Weights of a small mixture-of-experts language model, trained from scratch on English Wikipedia.
Experts: 48 experts in each of 10 layers, 64 GeGLU neurons an expert, 2 picks a token, a softmax router, a shared expert of 128 neurons.
Training: a variant of Muon for the experts, 319M tokens, 9730 steps.
Below are experts of layer 5 (counted from 0) of a mixture-of-experts language model. Rows are named gate (a neuron's input weights, with its number), up (a neuron's input weights, with its number), down (a neuron's output weights, with its number) and show model dimensions 0-255. Each number is 128 + 24 x the weight over its row's rms, rounded and kept within 0 to 255. Numbers have three digits each.
Before each expert's rows: a language model's description of what the expert responds to. This comes from a sample of Wikipedia text that the model never trained on.

# expert 30
It responds to: Symbols and letters inside LaTeX formulas, such as p, \, <, and frac{, plus word starts like Met-acritic, Mat-essino, App-les.
gate1:137138121118167141139103139128102172131094143116127137131140100115100107092131126119114136143105089161153144106140104189144098110138093111128116134175125151100141109095121143082139158125121079114144154103126103085199165140117139159123129116125129183127110142136166104134113144134146132120159120117137138128116133128124155089136169148142127124132115098125096122120105124175104100195102114128138141045083121114127109102107145123124138110156140154136152095129096133137142116129133108126143155126114144119150102100134160129089166079098163173143119122095146129096118193118122176164103099148148140162079124096097134083112164097167091137123087126132139118155123171103143141142116105169096111119118097120112123119134109154146157122147124105136144152163105119165135106120122111
up1:089142079122128161146123131186136131140083138121124148134138093123103135139162120127133108134102162152134092146151136135145131136128117155136135124142117143090145126125123102170149121141071170123133172099145142113101172083185137114125130105132154149119121111118116101132117116177137073135127134167145170172164166124117136126116117148131141153150116125086167112116145112128142092148137119117143125128104128141127095177153134138128139079097156116086099136096107091120137140112159119134135073071171166136148176146104158138130120125159136123123124115117123152150131104120141091128154123123108108136145097166115116129108150144095098099078128130148091166147083082107132123131114117111156128155146136153135139114099115141127069127139099136151212134109135126142173094155099154
down1:122174141159109138124107105174136118116117137135117091122132133170118107121133128156139100132129148122129097118141119120150131099171130113147129105090155078105145162156136103153139115146134130122155151136131168150129141116107132140120131109141043110125089165108087156110109117139127144128136152148115085146123150107109130122130149138158111153119143099094122095092174140132135096104096105109108168086179112141114087145105176121134133155147138131162134130115112118108123143105155135107110136168113143103098118162121129119110139171148115146079092124113129142172138142179066139145136148143099148140134126143118109130140137119126112141096061142091135132183111105146103115143110151123147155138147093069106086116118130132160130175139146091168093116177141124147106145150090190

# expert 3
It responds to: Final pieces completing nouns, mostly suffixes like -ions, -ings, -ers, -ure, -ment, plus whole nouns such as space, health, goals, name.
gate0:134123095138175145130125128148157128111133151112118119130131106088140141165152119145088075157149124137163088118107135144119171139134130145133155119108135092127157169117140132119137161156109135128153130111092151094121103142090102126132178116145123065118121115157150098118111167122116127151125140113123149142112137176172177114120164127118115119092118159118151152133125097124104113146120121123137145103155115077138123160126122107115135156135136140071141083159179117126128147097094106102131158094114120128138137091152130111145099107136141159121147067128174145129120159113075161110082135101065141135109110135107121089118097105124125143149163136119209137143141168144117150125134132181140120076113153134096088128130153161141144163133135147122127151174138123104110110170151116
up0:131113088125128175132160131135120111110136144108146115161099133157185073112162137127147116161082093105084141155136140128171118128111129126138101118107117105141099159150112171159128110110131156121132108163110086106160133128145119161103110172111130133129156126137132135126176216064125142128114113106151132117173138145145104090161115136141131091122138145133088158115114117101166125083122137131083173120119088140042127118124107141173141147121165156158108130123127164112130126142118144129169150144143090090141123144121170147152113152099161149123085127131102158141114128161110107146105127121124174141162168112115144113127125084106117126110097132119080122125131132120131152083109150104149168114129151108140095134119116096126108141114133113106132140089154126123137118118102113
down0:157146134130115117094107137073139142113138153127097108117141133140091126138141124107133140110157146176128091104113159139167110113138146117127106104110157120127158075100166126158121136118128124104107130137116151118178093065166155159114151137158124095107135089123176116151075115121101153139142112098144091111146110123125160124138131155106126113122107093099137110160108172148128080122121141129150146090128137148111168148142157154120117127144134118064131153121137151113145101111176122144106145164160118103144103138132182132116134129153121121198107120110106077121112168099079123161134127135124149112098095138143146155155145146110121161118083146149092130127177090123134111131108119136070126148156134161101155094148130162118136138126160176125170079140104096128119121128113125

# expert 0
It responds to: Word-internal pieces after a consonant start like c, ic, D, e.g. Butterc-up, porc-up-ine, nuc-le-us, Obsc-ur, plus Cup/Supercup.
gate1:157158154117182136113142165128118136152107166134104148122110117114147060091112133140154131114114113120118116096154140178095141126111143118155110150164122129130136084126167136124150134154116091154142122109123083105129102093103118158103120123134127116148098145145132110134098145137135158108130168073112092119126135128134139170100138107096172129103138162093106155133147091109104128121124121122140133114123146104133168103161127133108163109109089151132140132056154173116117142074129176090144141115125122128141173147115121157087188128101186133170125133143145114106135115116126141121128155128119125101110128141131094125117135159110160139077148111150123131122176104148108111151135109147128093148170102103140074104182110125125066127142126172107110159124093117115109116100148148
up1:151188076142128104151119128124135119124097097136125134129133155088070133115140115123092164123138167130153160109115120101149114082128128123124116144148177142119120116113121083096075128084119147130134175136119141126129115140107159170147105170122128133132126104127138151136153066140132113096149129122132136124158141212187114085098129097143096166118138127095122071142105130152146150111089164113113132129124131171093143124118136144139138171112157125123112145151113096122165173083136150126141111152145115143142126103141128130171109146118137097133115123095124130092104094157115125153106129117121108134124121143107086156151132168119143179146112135111126091151141109130124083134102106155135134116113103122098183144164159115175095121097122113167127100090098146130122113108111095
down1:130134146105122138110125130124088127119066143170116153146117146153196105099151098126103174071132129138114142120097118131149151147154089133126111077122144155096156131151124107131142154155118113126125121136189136172085092113150099164094128144125103107144083129144117123134138139107142087142147131091134135155117143143146167160110150117116110143132123117121090127120106119118124137127128122145125124155166145122118161093100072113152169170142137162121101115113134113151114131115133099128093126111179112112107145144117108122142120163122151112104144111139093102081148126124134119134147124163161133137162149121135110136123093102114155152133149112143119129190125152106135197102116098119153140108111155059126143080134138124124116157150132088123075108166104141161107141197136089